python train.py --num_hidden_layers=13 --n_experts=32 --d_shared_expert=0 --moe_layers=[0, 1, 2, 3, 4, 5, 6, 7, 8, 9, 10, 11, 12] --router_score="sigmoid" --balance_bias=false --n_groups=8 --init_std_router=0.011 --lr_router=0.00123 --norm_eps=1e-06 --batch_tokens=131072 --max_seq_len=1024 --train_tokens=566600000
Below are experts of layer 2 (counted from 0) of a mixture-of-experts language model. Rows are named router (the router's row for the expert), up (a neuron's input weights, with its number), down (a neuron's output weights, with its number) and show model dimensions 0-39. Each number is 128 + 24 x the weight over its row's rms, rounded and kept within 0 to 255.
After each expert's rows: a language model's description of what the expert responds to. This comes from a sample of Wikipedia text that the model never trained on.

# expert 15
router [174  92 132 162  97  90  92  99 159 139 173 102 174 170 142 106 124 167 155 118 113 116 127 121 115 154 122  57 161 158 117 134 159 109 155 156 121 131 171 136]
up0 [175 127 101 125  89 138 130 130 112 128 148 122 176 152 105  98 152 123 160 131  87 119 118 144  97 182 110 107 166 126 175 113 125 121 164 130 159 149 171 137]
down0 [113 127 105 132 136 149 152 150 112 141 152 104 118 122 145 152 105  93 104 145 177 131 156 136 137  87 113 106 123 119 123 105 109 150 106 115 123  92 142 123]
up1 [168 135  92 142 117 136 131 127 129 121 107 105 169 142 102 109 127 126 127 160  83 126 148  92 152 177 124 124 166 140 137 121 129 159 175 123 129 126 155 145]
down1 [133 132 134 172 116 137 154 169 118 144 130 146 100 114 148 149 140 139 129 157  97 143 139 136  72 154 132 136 131 119 137  86 119 141 136 141  96 112 101 151]
up2 [168 109 120 130  95 109 103 118 128 129 119 120  92 117 100 128 149 147 145 136 144  89 125 147 111 103 140 109 137 122  90 103 177 132 107 158 122 109 156 140]
down2 [138  97 113 170 122 143 125 134 104 160 148  99 128 145  93 118 160 117 106  87 144 109 111 173  99 157 119 121  77 156 110 137 185  83 104 131 131 138 128 130]
up3 [136 131 198 152 150 123 171 140  90 176 119 113 170 139 144 150 154  95 126 152 132 168 171 125  86 127 130 100 149 102  93 118 132  95 158 171 130 127 137 152]
down3 [155 131  92  91 125 159 122 129 146 117 109 169 101 165  93 130 182 120 119 123 150 121 125 109 107 129 107 142 100 175 110 126 150 100 102 124 170 115 152  84]
up4 [136 118 136 133 106 146 115 110 155 123 139 102 119  98 173 167 141  97 127 119 105 109 158  78 121 141 104 167 120 157 154 120 135 125 120 111 159 116 191 108]
down4 [107 165 111 132 187 104 101 149 145 113 172 151 121 123  97 107  88 123 149 126 124  96 171  93 124 118 170  95 107 167 160 116 130 126 138 131 155 122 129 135]
up5 [129 133 137 171 137 147  83 120 156 121 152 151 147 176 122  88 118 136 161 121 149 122 123 144 119 103 120 131  90  94 167 124 165 172 151 149  98 120 129 118]
down5 [147 144 111 141 161 179 174 152 111 134 123 132 109 134 138 158 124 118  72 145  89 115 155 150 108 132 111 128  98 115 113 177 118 134 136  99 186 116 112 144]
up6 [ 98 134 139 117 145 104 159  96 170 121 141 132 123 173 180 173 138 149 138 117  90 129 129 109 119  98  77 125 108  98 136 122  93 133 166 157 136 137 134 119]
down6 [123 120 139 142 159 122 114 144 100 103 196 141 169 139 141  87 118  90 133 103 138 120 104 129  84 121 133 105 118 125 127  82 164 165 126 118 120 127 131  87]
up7 [111 146 105  98  87 130  98  81 113 143 109  56 111 113 114 113 130 126 144 106 165 131 120 134 106 134  97 109 111  87 116 163 150 103 138 165 103 114 112 112]
down7 [150  99 136 167 122 161 146 125 117  98 117 117 133 114 164 145 114 115 116 118 104  99 154 112 128 137 105 119 124 147 121  97 123 146 121 176 124 159 114 100]
up8 [118 129 134 141 152 124 121 126 145 152 165 113 139  54  94  77 113 122 163 136 152 113 117 143 104 130 185 121 119 139 123 126 145 105  90 127 157 131 142  94]
down8 [139 118  78 145 117 125 152 168 176 121 120 121 133 131 205 169 146 128 156 125 119 146  95 116 115 174 141 131 149  90 116 113 134 160  58  88 114 110 136  93]
up9 [131 184 134 159 117 142 117 138 128 130 124 113 102 145 177 106 118 151 181 138 111 114 144 137 106 181 132 129 137 163 111 101 164 111 122 113 114 177 110 145]
down9 [123 123 133 138 179 109 122 148 137 110 134  71 130 107 124  99  81 172  86 107  77 130 154 140  87 116 105 135 136 141 105 157 129 105 141 167 135 129 133 158]
up10 [153  93 145 124 161 133 103 140 137 176 165 128 155 145 139  97 127 134 153 100  96 111 136 111  95 137 137 149 137 123 159 194 117 118 141 105  96 112 131 145]
down10 [143 102 156 154 154 127 152 106 134  96 115 152 104 107 149 151 126 153 125 101 115 155 112 147 105 162 163  70 127  95 158 152 118 161 172 162  78 138 155 145]
up11 [134 166 109 101  95 133 122 125 118 133 144 125 111 142 174 124 129 139 134 118 128  77 120 103 144 110 114 118  99 125 136 122 158 114  94 128 133 103 115 126]
down11 [ 72 140 125 130 153 154 100 158 133 116  97 149 104 125 107 131 127 106 109 130 157 101 123 158 133 138 137 114 121 128 156  72 163 144 112 130 135  88 105 137]
up12 [ 91 107 125 135 126 133 122 109 133 144  94 155 119 114 102 140 129 175 126 128 151 128 124 157 157 177 113 162 156 145 148 148 151 123 155 149 159 110 178 131]
down12 [119 103 107 111 116 150 106 112 114 107 131 125 105 124 121 134 140 124 112 130  90 144 149 137 113 156 174 177 121 118  98 142 139 153 111 136 127 162  95 157]
Auxiliaries and table pipes. Table cell separators and auxiliary or copular verbs after a subject, such as was, is, has, were, been, plus pieces like tri, al.

# expert 3
router [123  85 142 151  94 127 110 104 147 129 152 126 155 143 177  84 180 142 146 165 149 110 153 114 139 195 131 124 122 129  85 115 147 118 156 116  92 137 151 106]
up0 [114 100 171 156 165 160 127 106 151 122 127 149 132 125 133 125 143 168 123 162 124 122 115  98 142 132 125 114 132  76 146 128 100 114 130 121 150 131 110 140]
down0 [127 168 127 162 124 138 137 104 149  89 111 131 115 107 144 157 128  91 136  78 134 130 125 162 124 146 105 141 125 158  97 127 113 172 140 147 106 133 159 145]
up1 [117 115 115 139 151 103 123 124 189 157 125 136 151 115 130  38 126 153  89 104 121 110 156 113 118 178 111 124 112 118 123 113 138 137 106 126 125 120 121 151]
down1 [114 101 137  88  88 148 104 155 105 115 139 151  95 123 163 189 146 125 162 104 132 148 132 108 127 142 166  71 165 120 142 124 129 127  99 131 162 146 164 132]
up2 [147  87 111 157  95 133 139 120  99 136 135 100 108 160 107  78 130 147 152 133 108 110 135 139 111 175 124 123 151 132 145 170 124 120 129  98 118 144 105 121]
down2 [158 100 109 148 181 123 164 124 112 119  79  92 113 137  93 122 109 113 115  80  85 131 108 130 112 141 128  98  94 112 141 112 112 123 159 140 139 110 168 144]
up3 [141 133 128  71 121 115 132  97 143 149 114 136 140  99 124 141 116 102 106 148 142  97 100 127 158 187 102  95 100 101 119 108 174 108  61 134 135 132 107 125]
down3 [117 136 140 116  92 122 137 163 101  96 151  90 112 168 122 130 113  96 158 179 152 136 116 127 135 141 111 122  99 155 118 129 115 135 120 145 128 133 107 147]
up4 [140 143 108  77 107 118 147 129 141 179 128 158 140 154 149 105 135 135 118 151 119  91 168 140  93 127 135 173 103 107 142 122 165 164 133 150 117 157 110 148]
down4 [110 126 136 138 166 115 138 103 109  93 142 153  81 161 136 135 119 110 166 104 155 104 145 191  93 181  94 151 155 177 148 111 139 109 105 124  95 104 132 135]
up5 [127 119 159 116 124 116 111 141 113 120 112 142 110 118 103 110 117 142 119 140 148 153 128 139 113 165 149 136 179 144  68 114 132  86 127 101 149 158 118  98]
down5 [144 158 149 142 147 154 142 151 119 135 124 141 116 107  92 115 155 141 141 106 107 153 121 152 140 148 106 153 151 140 108 122 148 142 137 102  78 138 110 122]
up6 [138 140 104  91  78 140  68 120 172  90 114 148 148 141 128 110 116 153 108 114 115 102 167 141 129 155 118  95 166  98  78 151 168 105 163 112  96 171 137 110]
down6 [191 144 141 109 109 115 138 128 150 134 102 145 144 136 107 133 116 151 112 108  83 127 119 134 138  97 125  97 110 136 115 129 131 122 167 124 136 161 139 157]
up7 [126 109 105  86  84 104 138 149  77 158 151 143 108 142 145 152 131 126 114 159 127 140 147 130  78 136 134 117 149 149 133 116 134  82 157 123 124 102  90 114]
down7 [117  67 136 133 132 118 154 158 112 159  98 145  90 131 121 120 110 118 116  96 148 134 139 117 124 126 105 136 106 150 132 108 124 109 142 140  77 143  88 129]
up8 [112 160  96 141 138 147  76 125 114 145 126 153 126 138 134  93 126 140 132 120 127  84  83 108 178 144 143 104 109  85 126 109 150 121 165 105 155 127 161 122]
down8 [131 112  93 151 183 115  95 144 127 103 128 151 108 162  81 138 139  78 122 154 118 193 115 150 143  76 153 113 114 134 124 110 150  90 127 138 148 150 127 113]
up9 [108 156  92 143 129 132 103 115  76 146 124 126 136 157 132 114 155 138 125 177 199 119 129 141 113 156 124 165  93 117  85 102 184 148 132 113 110 122 135 133]
down9 [136 123 115 120 149 167 147 120 113  91 158 140 139 132 177 119 130 173 105 128 116 121 130 134 129 140 115 157 142 169 153 174 159 105 105 143 120 120 107 134]
up10 [124 121 134 150  87 136 151 139 138 136 154 122 131 109 156  86 162 164 159 182 145 185  87 134 146 146 125 146 137 109 132 115 101  89  98 117 140 122  83 100]
down10 [111 128 115 131 118 183 125  98 130 131 116 118 127  79 104 127 100 118 111 119  82  78 115 114 107 108 106 149 100 101 128  97 145 146 129 177 104 130 148 153]
up11 [ 80  77 121  86 105 155 119 100 152 133 138  95 150 130 148 105 141 147 120 118 131 145 136 112 122 101 142  99 126 138 106 124 141 139 100 103 126 146 125 168]
down11 [ 94 106 121 119 126 103  98 117 109 119 143 159 121 136  73 106 156 147 131  90  75 141  97 156  85 163 128 110 115 148 181 134 111 139 143 145 156 163  79 116]
up12 [131 114  98 112 111 151 145 125 121  96 168 154 129 116 115  94 104 144 171 135 132  55 160 158 134 187 113 160 107 130 111 120 136 117 167 106  92 156 158 150]
down12 [178  61 149 110 111 106 110 129 134 138 122 144 119 106  87 144 141 123 145 141 112 140 143 108 149 151 125 160 136 135 153 110 129 136 105 151 140 123 112 160]
Word-initial prefixes. Latin-derived opening pieces of longer words after an article or conjunction, such as con, sec, sub, per, in securities, surname, Consultants.

# expert 10
router [161 131 108 167  88 122  92  89 135 156 145  76 153 115 117 122 121 146 142 187 122 130 121 139 135 166 116 138 197 124  80 111 116  79 175 143  99  98 132 102]
up0 [164  82 157 146 135 148 135  77 107 155 147 150 154 146 144 150 129 130 145 188 139 127 176 134 154 148 163 155 142 163 122 136 124 120 137  98 154 107 147 151]
down0 [118 169 141 109 163 124  84 109 113 110 165  97 109 112 145 121 141 101 140 114 151  95 152 143 132 113 168 108 133 104 115 131 139  76  75 135 161 105 121 159]
up1 [158 146 106 182 100 119 125  90  95 125  85 104 142 107 118 131 101 132 162 150 166 138 145 133 106 142 161 140 179  94 126 115 120 102  78  83 149 159 109 126]
down1 [106 133 112 127 155 138 112 112 140 145  96 129 130 112  71 114 144 132 124 156 107 180 120 124 125 152 118 164 185 110 126 115 117 140 119  99 151 124 141 109]
up2 [183 116 115 161 117 131 136 124 149 134 128 155 144 164 123 165 143 124 122 230 129 108 167 109 140 161 137  95 118 176 132 178 121 121 151 127 134 152 145 127]
down2 [155 132 144 107 158 131 100 156 130 147 112 116 101 126 132 147 126 134 148 146 106 133 130  89 108 105  74  80 103 141 136  99 158 169 160 132 134 145 152 114]
up3 [150 166 114 157 116 115 106 132 107 130 119 114 123 170  91 139  80 142 120 140 108 156 109 139 151 120 131 110 162 152 120 154 126 101 121 145 103 110 146 152]
down3 [ 97 127 185 124 115 162 138 147 124 154 158  86 129 137 130 135 113  91 108 143 145 132 126 117 130 166  98 149 151  88 101 137 141 133 170 119  75 114 100 141]
up4 [115 129 106 139 127 126 133 146 140 172 127 116  96 110 149 141 161 128 139 145  96 154  90  93 126 133 150 117 134 109 151 106 128 151 122 154 115 136 150 162]
down4 [116 172 140 131 146 128 127 128 121 144 113  98 132 121 117 124 129 105 123 140 141 149 107 160 154  93 147 110 110 143 154  98 149 149  69 119 155 116 138 145]
up5 [167 139 118 146  89  92 142 134 152 171 137 108 144  81 159 106 130 169  82 162 134 107 142 121 114 117  99 142 163 138 128 133 141 141 183 123 115 148 112 135]
down5 [131 157 151 111 131 133 150 147 112 135 111 118 110 101 139 129  99 118 100 159 133 137 160 178 153 119 132 141 136 128 133 120 144 125 123 155 110  96 119 127]
up6 [183 125 118 127 126 146  99 147 125 120  97 134 140 131 107 125 122 155 142 120 144 111 149  91 162 121  90 108 157 194  98 177 171 108 116 144 137 118 125 161]
down6 [128 122  83 130 129 119 120 163 176 125 120 142 117  97 103 109 123 163  59 144 140 159 159  93 122 126 137 148 115 117 148 117 102 148 118 108 126  90 113 139]
up7 [120 101 143  76 122  97  85 128 108 142 125 128 148 117 141 104 107  87 167 130 116 147 102 130  88 130 139 136 141 131 139 122  93 132 175 142 132 130 100 114]
down7 [130 138 130 121 101 164 137 172 168 106 123 141 127 156 115 144 125 163 162 124 106 120 159  50 167 127 125 167 155 137 122 160 120 127 123 124 148 135 103 169]
up8 [129 161 115 132 145 136 101 136 114 147  98  92 178 103 138 109 136 117 154 138 107 114 113 148 172 222 160 178 147 110 171  82 118 131 153 138 102 136 134 138]
down8 [124  87 103 119 135 166 142 136 144 119 117 103 122 160  65 123 146 142 135 136 131 149 140 134 114 118 158 141 145 119 105 124 149 127 128 147 120 127 134  95]
up9 [165 135 156 172  99 124  87 122 151 115 131 153 139  83 141 151  82 143 133 117 111 130 146 119 133 170 133  98 160 175 128 108  77  97 133 112 111 139 142  99]
down9 [145 133 145 120 140 123 153 140 125 134  90 162 107 100 159 107 147  99 165 124 118 161 117  85 140 144 101 123  91 121  70 151 107 116 116 158 127 109 135 111]
up10 [183 153 124 183 122 157  93 134 146 134 159 101 195 128 158 113 110 144 117 120 135 144 123 124 118 173 150 119 145 152 139 154 154 135 176 141  81 131 161 128]
down10 [120 125 139  95 142 146 163 126 122 122 164  44 131 109 128 108 132 122 101 145 127 180 134 172 182 138 158 105  90 158 112 133 121 131 110 139  95 118 126 137]
up11 [158 108 161 155 100 140 114 128 124 141 148 156 144 118 172 115 118 133 126 109 120 138  98  84  95 132 124 124 135 102 130 124 131 124  82 125 130 158 117 140]
down11 [ 97 176 126  99 122 132 116 112 140 132 136 124 151 114  83 126 150 128  87 124 131 135 113 127 111 116 146 176 119  93 119 118 128 146 176 119 157 121 121  98]
up12 [138 146 117 162 115 155 127 125  75 127 124 115 156 109 166 108 159 100 132 177 113 127  90 143 119 150 128 142 145 188 149 125 105 131 142  90 133 113 131 113]
down12 [155 169  98 155 148 123 110 115 125 104 132 149  95 135 142 120 110 104 111 166 154 107 121 121  87 126 158 139 114 130 136 125 131 116 125 135 175  83 142  88]
Hyphens and inner pieces. Hyphens, dashes, apostrophes and single-letter or short pieces inside words, such as mid-summer, univer-si-ties, Ro-th-schild, plus line breaks ending table rows.

# expert 18
router [166  83 108 185 124  78  80 112 152 139 143  76 177 126 159 102 178 173 128 131 163 127 117 112  96 175 108 122 135 146  94 121 117 141 111 120 152 150 184 131]
up0 [145 144 119 128 123 124 110 107 136 124 127  80 166 178 128 125  93 144 130  98 150 122 137 132 129 183 123 132 144 130 144 113 112 107 170 149 194 102 104 139]
down0 [151 147 114 115  93 114  97 157 126 160 126 155 130 103 106 135  87 125 137 119 149 144 148 132 123 183 135 119 104 108 123 108 129 161 168 142 115 103 142 114]
up1 [163 176  93 140 118 145 118 175 144 171 146 112 140 155 139 180 120 128 103 131 173 166  88 154 131 131 154  94 122 127 150 130 164 125 114 135 152 131 108  97]
down1 [120 144 147 143  99 136 134 106 112 108 155 160  99  93 144  89 106 185 130 151 139 133 128 143 154 157  94 114 128 140  85 101  70 130 141 214 126 155 161 133]
up2 [ 84 147 144 135 139 107  94 180  99 169  70 144 117 114 149 128 140 147 117 132 127 138 146  94 149 132 145  78 139 108 131 155 164 115 190 153 145  96  96 134]
down2 [185 126 137 158 106 135 136 107 115 118 110 129 125 120 113 116 141 151 111 137 140 132 146 160 121 123 144 100 145 103 127 113 114 112 116 165 144  92 107 120]
up3 [156  91  91 130 142 141 104 114 157 145 135  87 112 116 125 115 140 130 164 140 171  76 127 129  77 179 166 111 153 120  91 118 129 100 131 123  82 111  96 135]
down3 [118 141 127 118 127 134  70  92 132  82 139 116 158 118 104  80 126 123 131 132  92 104 158 113  62 146 158 142 141  86  89 139 164 127 130 135 154 146  94 109]
up4 [138 115 119 123 113 124 148 131  92 147 147 106 133 105 164 164 149 146 161 160 142 154 127 133 114 128 150 145 131 101 127 129  93 111 152 124 107 115 117 167]
down4 [132 143 147 127 179 100 116 120 158 134 135 133 151  82 140  95 138 126 132 185 131 143 112  83 105 148 126 116 123 124 124 158 105 179  89 113  84 115 107 148]
up5 [126 143 130 143 151 105 144  99 147 154 149  94 181 128 141  78 109 107 127  84 141 112 155 170 137 115 105  82  86  78 126 121 134 101 130 146 124  99 120  99]
down5 [131  98 104 101 143 152  89 139 139 112 143 142 113 140 137 124 132 108 133 134 145 135 146 107  97 121 154 124 121 117 127 135 150 123 134 148 125 107 157  85]
up6 [147 111  77 152 109 100 143 153 133 138 171 156 154 152 111 175 120 137 132 124 146 185 136 146 128 148  79 100 101 151 118  86 105 114 134 142 125 128 120 119]
down6 [107  86 154 109 136  96 136 120 112  82 129 120 134 140 139 113 168 150  77 108 112 104 135 101 135 127 117 126 131 149 133  95 113 177 123 120 112 169 122 119]
up7 [122  98 103  94  70 109 136 151 103 142 139 109  97  77 115  92 125 134 146 124 117 131 134 117 148 117 116 102  98 156 129 131 121 145  96  99 126 151 149 124]
down7 [145 115 113 178 136 115 138 130 100  92 155 110 140 147 144 133 135  98  96 103 129 112 145 142  90 164 109 132 134 118 125 125 148 118  98 131 142 149 142  99]
up8 [125  82 121 127 131 153 123  95 136 153 125 128 146 138 101 137 142 113 106 134 128 129 147 134 148 119 115  97 151  79  96 132 120 158  98 160 147 103 134  83]
down8 [113 140 168 129 129 100 167 123 137 135  94 166 127 122 154 118  77 117 127 131 108 140 137 126  97 126 126 144 143 141 105 101  97 154 125 132 146 154 165 154]
up9 [137 123  91 121 146 120 131 147 115 138 180 136 123  85 170 120 111 148 147 123 176 143 167  88 157 119 161 158 120 130 127 111  92 127 109  86 130 160 148 119]
down9 [168 119 139 131 114 136 132 113 159  97 101 160 139 181 131 120 133 141 126 138 127 143 122 118 116 162 150 168 114 144 154 152 135 172 163 160 131 140 134 170]
up10 [ 85 132 105 167  93 156 138 129 186 126 124 112 168 116 116 121 137 148 131 169 120  81 110 149 132 128 148 115  94 139 127 134 124 133 156 101 103 145 148 135]
down10 [177 172 144 113 100 117 119 130 109 130 109 193 107  94 136 128 139  93 157 145 124 167 129 169 121 101  96 124 125 126 107 113 111 121 133 105 166 153 151 128]
up11 [149 116 164 141  97 158 118 127 131 134 118 151 143 147 103 121 128 142  77 107 134 176 175 118 143 135 140 128 125 171 139  61  95 110 102  74 123 137 135  97]
down11 [138 108 125 115 170 129 137 121 123  96  98 126  94  78 115 138 111 158 130 154 145 154 130 142 148 148 118 135 120 126 149 135 153 157 134 144 157 148 179 150]
up12 [156 102 109 125  97  84 118 100 121  93 128 153 151 111 140 152 119 130 107 129 118  99 128 149 139 131 117 155 127 162 142 155 172 129 130 115 156 118 133 149]
down12 [ 47 101 153 128 110 120 116 143 171 164 146 120 108 107  96 125 122 128 120  91 134  76 149 128 121 114 127 120 143 161 108 174 137 117 126 134  89 148 121 122]
Separators and punctuation. Commas, semicolons, closing parentheses, colons, and table pipes ending list items or fields, plus and, including, while.

# expert 12
router [116  97 113 131  68  90 110 100  88 148 121 152 187 155 153  74 164 113 179 185 166 140 102 115 130 155 125  87 125  96 100 141 145 102 127 146 119 119 159 160]
up0 [155 121 134 142  94 126 106 139 127 153 106 152 120  95 149 134  83  84 126 124 127 121 130  95 123 138 129  85 126 123 137  93 107 119 158 167 147 134 146  95]
down0 [135 111 141  91 143 159 146 171 120 154 107 106 139 116 138 120 111 133 142 101 109 148 122 149 156 102 159 137 109 161 115 133 138 106 130 153 155 148 116  93]
up1 [135 142 101 142  77 136 103 108 109 130 126 142 113 143 142 155 174  91 149 122 134 149 110  78 115 134 148 120 128 148  99 114 169 122 153 175 136 131 129 166]
down1 [ 91 161 141 152 140  96 116 151 116 104 144 129 119 132 150 146 140 174 132 128 146 115 117 115 108  98 185 153 152 129 168 118 150 100 159 109 153 127 101  91]
up2 [112 122  94 135 127 103 102 135 115  97  92 128 112 116 160  97 151 103 115 123 149 133 139 131 152 164  83 129 128 143  38 112 140 123 155 121  93 111 106 136]
down2 [166 144 140 122 132 132 126 148 125 114 140 131 116 127 125 142 118 162 142  82 104 168 152 121 118 147 103 141 167 101 177 142 143 122 124 113 115 126 161 135]
up3 [107 128 105 134 135 131  96 132 120 135 155 104 125 117 119 100 142  86 135 137 142 123 126 139  89  95 137 125 143 146 143 157 145  86 182 157 146 124 128 124]
down3 [103 126 138 127 115 129 117 166 116  84  88  77 152 153 164 141  68 126 146 120  79 120 124 119 142 112 111 115 118 157 104 134 166 130 120 105 129 131 122 112]
up4 [123 139 148 137 143  92  90 146 160  82 128  89 153 126 140 109 157 131 167 129 157 112 123 130 133  60 127 100 111 139 152 149 110 100 146 156  89 111  99 140]
down4 [ 81 102  95 138 135 129 144 145 133  97 140 132 133 118 182  96 167 162 162 140 138 124 127  84 137 126 137 135 108 126 161 139 134 146 133 125  92 107 123 103]
up5 [141 119 125 145 141  47 144  88 148 133 140  95 106  94 135 127 166 124 143 143 104 118 116 152 145  71  94 130 105 106  94 106 140 125 111 136 134 110  92 142]
down5 [125 125 120 132 153 163 127 115 118 105 113  89 124 136 123 170 124 161 139 122 107 137 163 108 102 180  89 118  99 120 138  98 104 165 123 150 105  93 135 100]
up6 [117 122 158 142  96 157 130  93  92 149 138 138 152 139 100 118 159 159 150 152  70 100 139 115 104 115 147 139  82 141 114 102 173 130 132 137 155 127 128 128]
down6 [140  87 133 140 143 160 121 117 175 133 127 144 123 124 162 130 100 140 142 102 148 128 145 120 165 146 115 160 127 104 138 137 130 152 104 129  95 122 118 118]
up7 [163 141 134 149 179 131 113 121 113 131  98 142  88 108 113 153 142 141 151 155 119 142  75 141  78 157 135  73 144 115 104 131 119 118 156 106 139 150 152 143]
down7 [ 96 121 161 122 147 162  57 123  86 142  78 130 124 107 150 114 101 173  97 119 129 119 148 128 133 152 150 108 116 136 168 137 150 131  89 132 121 117 139 151]
up8 [132 126 153 160 132 189 137 138 124 136 125 132 194 112 171 131 168 124 139 135 162 131 112  96  62 130 154 136 138 122 108 132 100  97 107 122 144 160 145 133]
down8 [125 106 145 120 161 122 120 152 146 110 132 130 133 126 126 117 128 140 137 125  84  64 145  92 100 127  82 114 141 132  95 155 109 138 161 106 121 192 156 147]
up9 [131 111 104 130 137  98 147 116 113 151 108  97 140 115 147 127 126  98 122 111 152 157 161 119  62 118 132 105  99 132 105 114 139 128 149  98 133 135 174 139]
down9 [109 104 130 105  84 117 113 155 127 133 116 147  71 129  98 136 173  77 133 141 103 172 125 128  79 109 109 115 106 150 130 134 100 107 114 142 163 162  93 115]
up10 [103 183 112 132 103 107 122 134 140 129 128 140 170 159 154 122 121 115 139 128 101  84 117 130 123 134 144 106 108 138 102 155 144 135 104 119 116 162 157 115]
down10 [131 120 155 129 110 170 124 161 117 143 134 142 143 109 105 104 148 181 132  99 140  77 153 116 134  89 129 146 145 125 107 104 148 167  76 116 144 174 155  87]
up11 [136 132 102 149 144  70 120 135 147 105 102 131 144 151 115 121 168 128 158 160 111 126 116 140 125 103 141 133 134 101 143 109 114 110  99 160  94 159 103 155]
down11 [105 129 128 106 132 144 154 116 123  75 131 140 114 139 163 112 154 167 149 159 109  75 108  92  96 115 142 110  94 160 130 105 123 138 141 149 145 111  89 161]
up12 [ 99 108 129 110  91  94 119 116 153 168 169 132 142  97 142 126  92 141 136 154 100 136 138 124 122 127  72 151 134  87 130 118 144 104 154  95 156 131 161 112]
down12 [115  84 164 127 176  86 144 156 139 132 138 151 102 117  87 114  68 125 131 119 137  97 182 114 134 115 119 167 122  96 140 156 106 156 111  85 119 131 115 164]
Common content words. Whole frequent nouns and verbs in biographical and topical prose, such as known, University, film, years, released, work, appeared.

# expert 9
router [120 124 100 161  99 134  84  67 149 172 135 153 180 142  88  74 151 131 166 121 164 144 140  92 113 128 131  91 137  84 110 127 137 111 135 114 144  92 180 115]
up0 [ 93  71 156  85 126 131 131 121 102 136 114 115 141 129 161  97 181 112 144 110 142  91 124  90 143 152 141 132 148 125 125 144 137 100 128 128 112 151 125 171]
down0 [ 90  94 141 152 126 116 119 116 118 150 125 146 103 143 138 157 131 118 158 134  99 125 147  99 106 151 111  80 160 135 152 170 121 182 115 132 126  82 103 114]
up1 [ 90 130 181 158 115 113  89 126 157 157 124 143 124  93 151  98  88 162 114 143 123 166 127 120 154 132 104 100 135 125 114 118 135 108 150 188 127 126 168 133]
down1 [118 122 107 105 139 155 171 149 117 143 103  91 113 122  97 158 109 153  70 141 126 146 139 123 119 138 140 118 142 124 108 130 132 112 128 136  92 147  94 121]
up2 [167 109 125 116 132 121 140 143 138 134 151 167 138 124 118 121 137 145  86 146 159  78 156 118 129 153 128 131 119 126 154 103 106 150 128 143 145 188  96 143]
down2 [130 144 120 141 136 148 146 155  94 109 134 163 117 134 135 131 148  89 108 113 132 139 153 114 154 126 176 135  99 135 144 163 131 127 118 153  58  94 115  81]
up3 [128 109 133 143 154 150 138 102 105 153 157 152 133 139 157 129 158 154 157 115 139 130 149 120 102  93 179 159 137 105  76 123  94 154 134 131 146 105 146 139]
down3 [110 135 155  91 149 115 142  92 152 119 129 150 146 149 123 119 179 105 106 139 135 106 123 144 179  99 142 150 155 146 121 132  90 176 124  94 175 151 104 132]
up4 [116 109  96 164 104 131  83 164 166 152 159 133 128 130 146 107 149 122 148 142 149 149 107 167 113 149 148 135 124 173 137 118 132 117 159 119 188  91 134 133]
down4 [ 81 136 139 142  90 133 122 176 167 142 137 122 142 123 106 128  90 116  88  93 132 147 182 135 117 101 160 102 157 106 127  95 130 178 132 150 167 100 158 133]
up5 [116 165 142 143 131 158 107  92 142 128  97 129 125 145 113 128 144 142 140 139 126 129 140 116 153 127 117 133 132 110 118  89 148 137 133 127 149 123 128 118]
down5 [114 101 156 157 141 104 151 164 131 119 158 124 141 133 125 140  91 112 121 105 141 113 147 108 113 126 160 200 161 142 143 150 126 130 131 124 181 144 100 111]
up6 [142 132 129 137 125 168 105 139 138 114 173 147 154 110 134 130 109 124 169 134 151 115 167  98 158 102 123  61 151 135 120  84 163 167 151 114 107 120 126 152]
down6 [119  76 118 125 130 106 130 129  92 140 146 160 116 110 127 158 111 143  93  84  76  80 126 124 129 141 154 142  98  86 139  86 123 151 128 130  92 151  99 127]
up7 [127 143 118 168 146 159 128 129 143 156 122 180 134 104 117 122  81 152  86 136 135 118 125 104 173 140 107  86 172 134  96 119  89  70 179 152 144 161 154 131]
down7 [109 143 104 130 149 135 124 137 138 138 159 118 137 119 101 127 169 125  90 110 114  99  86 114 163  73 118 108 138 177 153 102  86 108 110  84 140 125  93 102]
up8 [115 117 125 160 101 101  96 131 118 195 146 130  93 130 142 156 108 121 110 174 193 111 138 112 110 103 135 156 115 103 120 144 119 118 117 122 134 123 118 143]
down8 [140 166  89 117 159 132  86 168  91 105 148  88 113  98 126 132 139  99  88 150 133 139 117 117 139  94 131  95 128 143 134 183 125  83 150 168  72 161  88 178]
up9 [117 129  81 122 154 146 127  84 139 158 109 154 159 114 183 137 162 150 132 110 113 130 103 115 140 111 158 153 113 131 103 108 105  99 142 138 155  97 131 119]
down9 [148 191 146 161 161  90  94 110 155 115 144 131 115 107 110 139 131 129 110 131 139  98 154 140 179 140 138 125 101  97  81 135 138 157 124 117 119  84 106 163]
up10 [149 144 145 146 115 125 108 118 128 144 131 123 121 156 108 129 129 141 121 138 161 138 126 111 112 159 120 106 123 127 122 176 130  81 114 164 174 166 129  98]
down10 [135 164 114 130 135 130 142 135 101 164  95 104 114 143 107  97 135  99 103 117 111 126 125 126 109 111 160 154  92 114 158 134 150 101 126 165 139 126 117 102]
up11 [128 138 126  97 103 142 147  73 126 142 157 190 149 107  60 103 169 123 151 136 110 124  98 156 156 133  85 153 137  97 104 146 161 144 146 160 121 127 157 152]
down11 [ 98 143 123 102 155 157 107 134 120 112 107 121 148  78 108 101 118  85 114 128 137 112 113 130 127 108  80 127 137  90 127 138 138 158 120 153 111 125  92 143]
up12 [ 82 142 125 130 139 150 119 122 113 179 155  99 142 134  99  86 130 150  97 120 147 104 138 150 171 116 129 140 119 109 142  83 151 157 152 158 139 113 112  84]
down12 [142 123 158 107 133 139 142 147 121 103  91 111 108 130 118 144 125 142 116 150  86 132 108 131 137  95 119 106 113 149 171 116 154 119 138 127 112 167 132 139]
Word-initial stems, co-. Short opening pieces of common words, especially co, de, dis, re, ph, as in coached, co-producer, discusses, reaction.